config.yaml
n_layer: 14
d_model: 256
n_experts: 64
experts_per_token: 2
d_expert: 64
d_shared_expert: 128
activation: "swiglu"
moe_layers: [0, 1, 2, 3, 4, 5, 6, 7, 8, 9, 10, 11, 12, 13]
router_score: "softmax"
normalize_top_k: true
routed_scale: 1.41
balance_loss: 0.00212
balance_bias: false
router_z_loss: 0.001
init_std_router: 0.0066
lr_router: 0.000567
n_head: 8
n_kv_head: 8
head_dim: 32
vocab_size: 2048
norm: "rmsnorm"
norm_place: "pre"
norm_eps: 1e-06
positions: "rope"
rope_base: 10000.0
rope_fraction: 1.0
qk_norm: false
attn_scale: 0.177
tie_embeddings: false
parallel_block: false
init: "normal"
init_std_qkv: 0.0348
init_std_o: 0.00657
init_std_up: 0.0348
init_std_down: 0.00364
init_out_by_depth: true
optimizer: "soap_variant"
lr: 0.00345
beta1: 0.95
beta2: 0.95
weight_decay: 0.072
lr_head: 0.00534
grad_clip: 1.0
warmup_steps: 200
schedule: "wsd"
decay_fraction: 0.757
decay_shape: "linear"
final_lr_fraction: 0.1
batch_tokens: 65536
seq_len: 1024
doc_mask: true
train_tokens: 318700000
steps: 4863
dataset: "wikipedia_en"
Below are experts of layer 10 (counted from 0) of a mixture-of-experts language model. Rows are named gate (a neuron's input weights, with its number), up (a neuron's input weights, with its number), down (a neuron's output weights, with its number) and show model dimensions 0-255. Each number is 128 + 24 x the weight over its row's rms, rounded and kept within 0 to 255. Numbers have three digits each.
Before each expert's rows: a language model's description of what the expert responds to. This comes from a sample of Wikipedia text that the model never trained on.

# expert 63
It responds to: Inner syllables like ut, ve, ce, et, ot, x, lic, as in executed, lieutenant, telenovela, taxonomic, Netflix, Pawtucket.
gate1:123168103129102118125094125114133157098136121082121129130151131155101105130110161156119093080157112132179112147086106132144116179112166128186078108101107140095126156103143119134140143127101122076086137148114103133137154106126137131163164095112174103108122143146125162144097143138123123127110173142135139129096185109146128111124118099157119162125129157127114130151131176121137123137117146099164119131091164161101151080126171113132111151109136107107132120181091143107196129129097117133120145175137146123154120131109110090125165113127114151124086119119127130135082137130131135107166102109132141091147141133078110160160159127095114135086122150090133123123071165155147135114094111161120141109142145087145124129150168148133121114120093097085121126153116137114138164156122109
up1:103093143158147110117153168149075095155080125125121108128094137126141177136144133107131122143116137130099098140129076104131147110101101132093141165132114128170124093102115132155151148135163122131113077136128131133147183106127149129092100132109130162128131117124109131093140102146163106115125096125100100073147085146123141141161129110134116107130107127159141132123128175167121171118134145120162132126128122108146102168104088149132122123113123129159100147115129117155060184095173138128145127136141127110108138128092113144129133110118132071117182102105141166147106123112159120126079173122099158145092121105147097101154113124136147116127115117153113112120125145119107111167141100125175160172082130136119162120164128154097145135146183187167157138153125135126131150097108099
down1:098129109130104149062135159143115148098120123118121126119086117124183098147151145118099115146124138123143135101128104127128104128174154153146078144107097089129160115144115127123121097148158155075076127114166122143136137155120126153153153136128122177131111131180122144136101160196141148111096124134143112111096126088174123116155118106106158124143142144126143146128136114153091127149143135153142101144125113151091102129125102104154095153091145107156085106092112151082132114153142134167139105121109145155096135128110165108106149095172097117168108108113128160189129119106142119124134118081085110167089117135133124125145148117140098135149147141145124088112134135145114127147141121090118145104135130117115125167118103098179146115140102139190108127126109124095166178102144182

# expert 39
It responds to: Standalone space tokens before the next word, plus prefixes dis, con, sub, inter and opening quotes; common in table cells.
gate1:125126141160133140150145161137102152113104140108148101132122121154099148107078121159139140083131129136153138085157122173119163159139081133130117109092079111132109125126142081165095155102134172128108147161140152140163121118138141123143115152126157144137115113108158108139118144154158166130137124170161127129097152175160125093125120124110127153155137152128134158127103101129117167116135165126085140106154123153112120113068105158122122092157148104144091124162111105156093104143114123095110118162159132117104111156092175081143124099138140117143116163136119120139093082133140091129152150160098120155165117165130117146153092122126139087127136107146127136200128123096130129096122132104123151106082116146109089115151116123130092071139168127134193108109129126125139124109173094
up1:118116102160089169106173098145154141166084132122139154151107118117128108194146108137107117147157151094115108117148133106103113133155160130076144109160161126110146113132122118131164121171143104101160140164135109142093144132124158147129128119122125089104098144135131118164121134107119066119105156091118125101103118086142126129145134123142121121180120118126135128100138112093114110129122083137110111142141136133115137136128117084127159105156101077128159137125092109103157124153121120174150120102082123159146142179141128147130100176149116136114152131129142120099191171127076143112138143112139128135115125111104111138151103120138146168140185121132125077122077161121174135128169167118153071169130134116145176143125133126119137172145136105139077147125092144118169120117134127
down1:159124145126155117137084120135126106130132124140143115186154092149144108094127107122127146142140105113114144172108137128107112131126135119132130136123138147086123115146139137121081112124126111107171150160112146129102145119153094157135125143150150108170146168087152113131131073134125102112088123123078148159103173170196131128151102146148152120106170187126146154135085165130128123114082148154125131102135110180140118144140129122127145179137097148111146164151134138112108100126114118123117120123082115123135108155091093172162106166102150129167120108149103157148163126086140103132076165139115109150130161180094110075129150101110118124130169093100107144144086124108128150145131095170118186118157100128140142161115108139091112131130129109149135136117127116148142172140139153

# expert 54
It responds to: Middle syllables of longer words such as min, an, il, iv: diminutive, simultaneous, Spanish, divine, musician.
gate3:122126097158129099103104055135153151158132125116145112117136139155163140145141162131101156118165118110162135062118124129096154152094156146132114111140140142135109100163091118141119160160120131135131129097101137137133101110107090127105138139079151090133105106087137151116149163117116112105144090093125175118105133075135107078096106095148129110191131138111163124141131122150168107140143157184086172092152133183126143152086110158146107139108149139128118138095145098128137117125143097132111111132134143119130136140068115142188121116107137142118158110171096094133110136106148159122144120152145138107102078149120161120091150159119109093108113106111068139111081124136141145152110131163137132112133116123123185127093113153140126124135139114110141128125159154127162125130137127
up3:147130083134106123107090058140141146129146153119144116144174139147155114109143152094111116100140145115156146085105142103098125135113138136095139141140154139136124149159086097140163123121121096140138097146084118146160115076088109152079101139081120115095087123124129163152138144139123128124106111120126126166112132117111115092101083095144092092152123151096181087123123130158158128119160120204096145154164152154110137139108136124171132149129177145123110097114134105130104095122133083140115118087133130098095101128100130116152117108128157150134163122164100137150093098071138159119158139111125088113144121116141140093138203141115102145120099134119134100111096123153122168137118137133142144097129105160135175143140125171135112090148136137124124094127134142101133125153130134
down3:120132147150119138113168100097159167101120138098119107086178062121123130140142122134104124144138147165130111117162119091103129116162066114114131130149158145158147118114084111162113145138120119097101132152123114126110100105109077106178164096073153108089112146128098125107122083138096175094110141104111155170136120131146134127083143122103134132147151162156130140141124144109137137103172180169120135094115147132095146127147111124101095157085104115145128175141163112133134124101172101131113121112137107097146129120108130131128108122162099111101175141154105125118135133098147125137126131130110136153114119144084100086155151074123136162125105064145158100169159110132126131074178122124088126134142125113134139131135116132117159085114156120120125136160128113095101115133129149

# expert 46
It responds to: Pieces containing t inside words, mostly t, at, et, rt, pt, as in platform, latter, aperture, Pts, cortical.
gate1:185173072134144123131129160093142116114117124147121109125133126157200131091137104162136129117105134149125122119141129111131165119124132122093146106133158121099121131089115086144151103131171123144101133109177128129105163156141121125089138106136074129120139141171114123074176125105162123117171128116172143169166131144130161128167117125150124136137122145112119115136152134102138142089154113165164146086118154111110104125116082166128096155122128094160129109118157145111161146138132129170124133139145124145138142087130115109157091154149167125119126141114092088106126099113104167111129134134116136118154092175124132153120093158169134125145118129158136160140139152151176098107127137093130139123094124125115122086125130100066095098130122132072140136081158112140117191128157123
up1:111081149119164121153120108142132145169107112148119165116149105073112149151126142124164133077105134071133129144143119136103156103149118174140118142117117124141145126154165115128111161123145078136177130120115146124159102144162130164146118102106142082158133126120124101176088154127132135126105136107128111134093086119102107145152115127098142141151112110119096136082139115133159156164080118117139151121147080104129114142124139092160144125096152136110147119051118086153109127097126144131111101145111142128146094144128128147101164113117117125162163156146139138135153106128104098137136097166175111123087155093129102075150114114116098127101120137107100142131092119127053151103138121164164164146142139090147139140136128145142139177110137138147087169139173106136154102108128136
down1:101140116150145135112148113121151103153130140117152110149147131131138099114117109141103113139135124129150117096090104122132127141107091080107112150138139135084142111068160125157092173169112124145146121100160151125121149136144124083123116095138137102127128152101136155116143158137146133158159096162126093102130086126088165168140077151126105133145120125156137134155110106135134079155132188135103128129131160125149106150114088118134108128103106098099133128121164144123125106123119139131115123144095143113140095169148063087135182104112158101102160156072144121162121136142106195163121114158129116173190154097121110174155098128120145099097141154133133112128129123115176139116163107126129164125131135113166123162138109167103122120070150096146117116127130126109071130134114125

# expert 33
It responds to: Mid-word pieces like d, it, act, mit, lect, duc, spect, in words like address, either, Title, decided, adapting.
gate1:121136078137145174092129149144126132145112128128093115146133153149106136106115130128105100124137096129157131107132120126141116134159133094180140146138153123072109117128145122113139137145155186089119148101124188109106138108159097125113145138103199084110103124145100119100111123131108164119122117137087110141174136135131130092099051135084107125101120119122128142124127155142117145139104187143106150165148154147117129172134123161116124101126123147105135191135132134133110166150124126140130144121103083137109098118151108105148142130111130114160107078132176152122094135148156152112142137122124103102173135145092116120115087111108150087153132114138119097114139097187130173104185120125153117135133108129151098145091156161145127164128142172115152155156096137141101130163114105
up1:119120137132123118134144129117118158108154105149106111110125151113148152130115133109164135142127170113091155121119128127125079101108135113109156135099112135148158121137117099087126104118126109159153068110107111136160173171128129130152118155177062169118145132147136112142118136109121098137164141116154132106111064150119136161147121145126086131113111153112124162127136090079149097132124135090110091088140146114098103124075138166133121123105141191124080101147122112125119122121147130134120105110148147138152116148089146163097138123136167175114110171118162089116148120116131094138095094150158150146078160136109126126118137175137115162138135158115109132139162139119094061154128123169121181110121154129087134110124108064093122124121110141157085129138140133140157148095147118
down1:157126149086114097128103156130108105166116159130120135108139107125145111153120165079124128124139128111138137145109103112161093150133084119165143109153087142160074107109160147135140141122171082157110146119123141145116136116112109135151164121121131153104133134128107074153094148143153112142144086122140137141135078106163145139166098075121102119157153130140114108087109191143106126120139100145120146115118154090113145088088137082162091171107133146131120120156091131128090164110169131141102138147167147124111137143104099153148115129148127157152104119156124099154137191141105127159136159049126167154115067160112131132079133130136154126163135137164139125120106112139107138102080143132141110157133140136151140125109126125167122121122129123147147139118120151105166111143133080

# expert 7
It responds to: Closing parentheses, brackets, quotation marks and table pipes that end a phrase or cell, as in (568 ft), (2013), "problem".
gate2:177119144100129135153128139123139107158107110134119154121145202113136163135114137130130130152131102129127151103148102079138122103154123107094177112117137127109157150104117141128128152138088105067147137184112136107121119122149127119167161125134062147130126139090146172110160135143163104149138125113137154116131120112152121098128095126072116096120153122096101150126100140126147110117115118131165120112153201082176100125130114123177132078139122139168131139133141119077156126136128147090121121133114138162110123144131134141164134139109158098139142148166123072168114124145122157124105155132102110106133137101138081124079105129121124123105152115097125121106130118169128075107099163105115129101127120138096141132142095093098107096135114187107123133107164172107131109154140173
up2:103160119148160122146152109109128135099141137130147157131108085117131100175117118125118146095123142106102137133135144150135130137137149132130112103114158154137121120144126140118158125126133150160088100108147140161113140124089155143146106141121167152090130083141142098078095155127098140155106088123073094094126188118148138148155164155192131153143157153149187128110177130154139151110142127116131127114125140128131132087138136127055116164145127113097088140145126121175176128088134091151131121145139128108173161128096137117131120110063137160130118073129118165120164121134126089120183138133135174175126155115128145146182135128108111132183104162143119126170112105129108153149163114138117105133153109122141095112130134168136124156107150113139158111130116138163154130106121142
down2:103129118097120150134147154104163136115120154084162142113117104115110129158134093099178117130114099109129122133115152097167122121131125101136101083115114073141166176130113128153106151104150087139108127116153119161130137124134116127155128116105121140110103103113124116045133104107168121137160132140125101116142128115130159153124120127196130134131121149154132137105114155148123114079112154104101084153137129108095129139098103174097156118082153136124142124107130122164099104124109128113139115107166127110170125118122108097128132097132115119136173149157131173119100150086109113140139120118127081087126125133137142125162140074156157083125164150096148150116119157117121167128106112149148145147192121079105183099106108158114164152141140147111145099079128175094152125112158127

# expert 0
It responds to: Single letters or short pieces just after a name's first letter or two, as in S-w-eden, E-s-sexville, K-im, Q-at-ar.
gate1:071105121179147136142135076167163162147124102112121131136090104159114152118116112118087106111109131167153135134108103120158135123136126149083117127094152133108147144113135129138145141110158139103086119139149123130133145095111116103121138115116128112136077162089116150158110164090137117115111135146130139148123137167148113145119138115146110133124132150149120125109111132128098122159115138125095142074104131108122073136143145142147117154126154082132101115133110122079157119143121137098134132164133133106134121107154156177122205144109109120120123122098090123123149125081125125099103094097112070127149103150075094121131113146130123099125125147124147097111093145134107152135129064140140182159111075118115139220116128142151091141143094119097101102160165141109148136084121142
up1:125107136119126111142143101169121122111089152125084101124152124104130093134139154134132123137116103086164110125142119124102110136148129143116135114089138114146137124110139151129158126145129118163125095171117106127100097086173139107159110104131172129134132158145114150119129160141119128155169086086125138173107161088122086109109125122087159136159078158166151133132121105111188121137068107120117124121139114094087126138127137142104121109107116144154117112123080111143119109116142183117195143159096165135101121187120124084098130119117175085113131136121139140148100113067096087142122139135098101120152093109162128122149121160095109125132168109113157142134127090165124121105117163113135088112166141136130098122150123143120121084093066127149161115151151129136113144129125096
down1:168049134138140126187113137119149147151149122096107104136122149121080101148143118108125154158156165145137146137145091129094151149136119088128152131162121158120085097104109118110083137135142117088114135123130103147177133098137122131127104126115170150155115110146104109108136111143114122106166090136129163141106140113150168114138127138105164108154102109197106120134103142170111112116116138085161112123120131156140106118149076159124084105196106128120148176095150121120060133139124107148168139134099121105101132102166107150103107134123105132119139166123155147135116109118079123137133117160127128085164103138168120147153137097119125116114149126096185130130136104140146124102162103100118101102108151124146148183156117109133150143150137130146123139108122151125128181150106108

# expert 14
It responds to: Mid-word pieces like ar, k, ur, z and diacritic letters inside non-English names and rare words, as in Hebar, Yıldız, Kuznetsov.
gate1:119130134146144108126094138135138156113105127146171117134147102090153140109177155118139112168137133136160142149072137122127109125120108179144116096108091158140134120137113086125133120102133149105131083093104134090141125106163101174143124119138134190181193171120157162152117132111106081124118108175148093160122087108103136131127159135129108133153157138134123135129158093122181150151122156170063151119129110147111122154144147118153141078113136073140132153141147106108154145116116115134162134096154107178158092102120104108139150115149128109166132138138168109123146140113130096128133129121178067138131145145108143130144130133127118162123114156089140089099125138136101133137110093086086118100113169162144147081170125137100106133137129140120129141132115117139157143113133125
up1:142106124065152113089139135129088164164126148130112111149102139138121155076139090143090132114141100136158111131138119119104144120157116127132128155115122147151163096086151129136158143109144124175116115119144096104125134115094116111120089127144140141153123160127174139119163130115133159145107085110167145098148094196097143103147119147167136156170129140110186137128085116116115160113179133120111124169175147113068131099108164137096137130112105155137107144107154112090143111124115138129118138142121150134155160143127121109102152162126157082162183113141113131099155144161117130110147153104190146138188120148125086107141150139154126114119104155072124135128096096133114121124179141152149135123116090137156133129139129111115088132134146146125092111115105102136116145162099111
down1:099102145130097138118150139157127166085094121122088126164149133098134171148136128103119102127146119151101139142150128154118166151132100104154140118138148115149126159131122110164170152137111117141157151135109137113125131105125137102088108125139124118125151112133105088095108090107133133107117102113083110130159124110104112129115139160139145126142160124132193149142141096098165136100154118149114105126125165093167127130139125154146160154113099140131111144115152157093134123143125141100144125094125133156120106088100113127127111134174112115152069192108111130116159133117159124080100104121135095119175171158142102066116162085125140088178132107114139086114104131069136130157181133170177156124115152139126143115144106144123190104140152135085089105128117111148148147124119092

# expert 60
It responds to: The word in/In before dates and places, month names after in, plus taxonomy box lines like Class: Insecta, Clade.
gate1:144138134133147109125141100113110138164132068097121130101120178119145138145139170142100119178150145095087134136152123127083136111095148144123158105138154157139125144067125119159141114123157161127129084170149101160083109114101137125109130152143176085117172137111185169127112151142150133138106158133138140101173117120152127143118126159132132139098153132177126098070069137111129152130083167097108153130113106136119132120101137116107097128128179090154125114121124163128127145114127154118164127147132102145141120147135146147111129141116142107155179132137096152113169128128098128163116098156122180144125111146133066145165148131104079130140145156128116121120162113147100096109112111119142114115148095093142108084137077095129140155125121153128112119112144094119105081123137113
up1:132128127134138115097125123170101134126145130144123099138145099127144144152098124162171122165098134119158158110135151135127115167142131076121112119136138141172139153142138169125145147131140139181161100091125086155157105110142139203137086100106114137096117127132160137147114072121089183182112147138115116154108173093121121104148114141101119128111116103100091125110116100140131161100138140139184125121087133112105182149156140137111141145184096131141101156139156135141101101124096125166171071101100112112157116180101146150099126119161112113129135108139093124110116119115111114145119132144166144134120109106121126149175111109131130099121095127132132096164156117131111133151107110156125174114114142126121113109116163159121178141126120159143122095140093075154120087106118105
down1:121094181131133100145126097154117139106133125135124103111112080141151160128111091129117123153098146155122113131102134110146144165080123128144123114125082169105142142097131150180115151101102110139141120102158101076095131142129120139117153178097148184158163138143133145140174107123107151092099091147121090149166157190097066183123097106102171124150152138142110153150110118088149115105151141135100112156149124106120163124092116146127145107155120172134156155091106105158149148134117111142149114112148158114115138106113124108131119119154131150140100104115103179115105137123144106132153101112154134122093158147106090120155148085111130123123150146158094141151144110155085128107157131143129121140150153110136154106095107134144107146170135121083105141145078125100120109115164133

# expert 55
It responds to: Noun-forming suffixes and plural s ending abstract nouns, such as -ation, -ment, -ence, -ity: correlation, inclement, debates, modifications.
gate1:122071159111114095136122124135134108140073108133152125125100116129120133148132098127130132105117159126142065105135125116123153174103119121114097121148123115155113078161108149145123122121116112117127098124106174101137130141143164139151155111136149141097174124121117113068113135187140126110146175141157143124163104149137118102083087158148119120170154154170097107123175101160121115149116113123117151160142146132129127165119120165127126078122093173134119111057109100155121175114101170145133118123139156159095121090145128089119105120127154160092124124111134133120140121123131164127147128094069138165110123154134077140108076113154096105108119160105113098126094118131106176092111118117120099152154125107151151124137107109135096141123128144110118127131089079096145108109113136
up1:121146112095125145135118107120094143121169120117104143172134149130106092114096134143144139119128076140120161171117128163123073086189166162131159149098106163186132139101122130097119145137124148117154175142126115125101152133128105133114113104126152163149092100131148153144152074157135148145124102139103083149131142116149166167140155145130125175105075123124125132140118150055136134117142113088138084118134159140131121092139116141124143120112143114087111194141077104107087097102138115128119125132147096082165169145140108172123106122125131129119146141109135138164129131155132120124133152148135162143105103150116108113120153117101159140142139129158162144183138140117136086154160103135154129090144111131092146114109135112132093095141174134135122093101135161143129116155163147
down1:110152124155099094159125103145125104121141122142121128138067120135105140154113149114136111134097084162112111133113118117123130124111129138158121117148154134146113175131138118144171106099144133116175151137114105149147147154133178167138122102153144131135184148132094118084092154109116132151148108126135122112121128155134091107151130133133156112097129133151092070128152116126125090088125132126090142173087125122155142166145109163102115082150168149158119127091126128160131162115100102160164165092134128137077158114139143112086160138086124121118121113139137158105104140144111119108185102106095165144125147156115125097117094126144126150074135143141107149111138139152101176091169183118093108117123068159124135131136160117093125090155084138098111172120113094119135122117118150

# expert 36
It responds to: Verb endings ed, ated, ted and participles used, found, released, before by, to or in, e.g. rated, needed, Wikipedia.
gate2:109124111152130122128107140125152135097125119168130110114142100090152125149157131131179127153112104113128108149105136126135149136119140125177112121113185098125081166140106078074129171106179170123128155115166137138137141169117104112108144129116142112156127097117092153086180156081146159120133109129119172125128122120134148148173127156153114160140104139151128158159145141171116091092145182072107148089104102133155169110146124129147133124103147135113128186115109131097160157114095148149136130136151139117118152091148123169123098107103113130143116111151121160100138123140160158144130158107131131122147128146123178107105125128156158128142122110133057099130134129144134162138146122122103164131122154142136145100125104146092157089143075130123142189157128108172155118131134148
up2:126144158123089162144140123165135135152138116096124114125101140099120143083120128141093131080129145119165135159123120111071091125129156173098141148144098158159153112078116112179132110124102080097091112120153123123121155107135177132098145148152112114127135132094100091136102106141134144107131132126131080165142129181118123171127079140121131129107127136154154123141125117105134147139090124180155069097161147131096075167149139124133081107153103138117135161108120124141120116142163112159153116130137103111105121162118173107128138149123163148120169126096177099156154127110130102134108127124178140134111120134137067120165127160095145111088151106111148144131131135111076161131133146134108160112163117134101100161137154154104140145119134146109124101100118103127107115157075137
down2:120146130107158125109111128148079150140147149141151082150114112149150143125121126120123089166125134126155159151184158158142182079149120168096105125098149146082132117116107183140135139136125164138162173103147119126185111147123127112129127113149153130156160113160149104102090133083136126147128197170080133116126130173112125113101110160128119108152095135151126135083126136102106152153177095134146133116167102142124133129133083133114104118188121125146119136149158114116134125172124150158089159125142144131156146095163107120102114139139147165152113119113099092129145143109152195131106113133127118150152166110156114158136151121117081122161137107149133142113113116137104082111151126122087147101134111097142102148150135177167123111119139105158120145124091118102121136140147117

# expert 41
It responds to: Verb stems and their inflection pieces in narrative prose, often after re or to, such as report, reconstruct, take, join, secured.
gate1:132141145140156178127164173167111133125077107136076119130099114118143099129159132116127111121115130118126167135144139090101158114149114146146126148106175092152126152109065099156131166134155114130102136120147170131088180113107103104139192107136126138081146085156107118158129178125155162089104176127110121149112127096151103169112111098111130092111142136120131141151128123108097157119138114157121163131129106130103168159149118102114122119117144130083123136106150122154105152103108166119137139137131128135148141111103132120087156126090157101127123109087130164119146109111125160151178157145100145134140169140131118151139072132112102137124121144131123147134098180122138151140116113152140140113168098139120151168097136146147159066107106099075112100134165132115110115142107153
up1:114114092151144119129111139117119135152115104098084080136141093142115103109121135121107141147113108100130126102146081120143134118166117123125142127095158123176132106118126133099099164096182139135135183116154175122144104116155104104122161146121101150084146094136111156184159141086133201132103155085105142149136162073152115155136102143159089086080115128146120131151094143140139172096126126132147120132101107149144131143141104145125139108095164111129150124121151136169105111124100132147159166121118101125118115119147101104109155124128122110131152100125152148117096136114116175158119170138104124107114114089123110108086063091125090129137155142119151178147111098114141143131099106146144195117150126125145131151130130141123151127102121168130105091159132134168152137144130162
down1:132117105094111135138120142124145145144119132128109147120154160137099150146109140123116148159121126161121149108085134135143137149138106114161105144119143119103121174097117156143172169141114167118170137148146084101114114150128088139140162152108130191080152106111135093156103164157111160119103178136118100084124158129138155099136098158120144091114109136136094105101114122143103145110132111113162157177126146146123138172102131106133149146159140106104094122096132097136139139038134111131133131090157115143130146107155073145143179139110168096098118133164117109117156151113112102095179134127091113132094144106110106121088159073109077124123137107149109131108117117123132136167097098129116147136141128135111145112126159087130129105173108093148128102139097108114131155100133149

# expert 35
It responds to: Heading and infobox label words before a line break or colon, such as Career, Personal information, Medal record, History, Track listing.
gate8:147115105127134124133132166144131125121127167120174151119107192082151112092112126137120152127144116151114188134124118131132088164149129103152135116109130125105141094090081150147139175169120158106103152135096152107158104103086125169118126135157127157160164109153072119131150126140112130102114133160110085150139112163103147148138145158099082153111147152126161149142130148132065133114128163165117121067117101117099163097125130138134077176139123136148154087124155127127148106140118074138139122145139129074134096079155136142118156117128119110134118137109149150109118143128138072108124157124136135115122140125129135127174108122104118176138134128134119140139114160104144128146156152158110161108120152117108131162164052116120104120129135128180137140143107127107162151145130168
up8:130137126111111100140131132148100104124110095167172135083119139085146141096121116083124169164138108141115141133115165146133096131126102171126154096108089145095117162123121097143149149159140147104161124144103152135109177151118112171154131106163143141154160146131113130151118145161168137111129139077074125139129111142107131127108139145057164089170127111079120115134171148143132152130161162133156113146093076101119130160161135157132147158108112122143098151162127131167090066148084125097131126137168097081170141137124127150142125117127118153088145094140135145135103122116124135122154134118136122126152171155146092095142116124094119141103099128141133142151084123133128173114130156121130107145154138118140111107151103109125156121155147115168129177092141110088106122112085125
down8:158130164181149143102120107129162147105126147131105122105128126117136113167120080128139104167166071112107111144133098117126121158123167136112140111121135118075149083128099141150123084103134122158138144128109119113083100133113117109130115102120095152100154159083150125152133150125164166087165162122175119094114095141130145181101152112139114140126084083123109143118122089114120115109128102112114144117088102099106097106122122157148148122132130146126117123137091099128139147146125127086119094133135140151164111101113130161140129145133116102084092171110121130132137126095127152136161130130140102080152121212163084115125134134089151100148123102143100130171075151094120122139129114133098174124142150157183102126110110108151118141129179124112150084104109115137131123124098136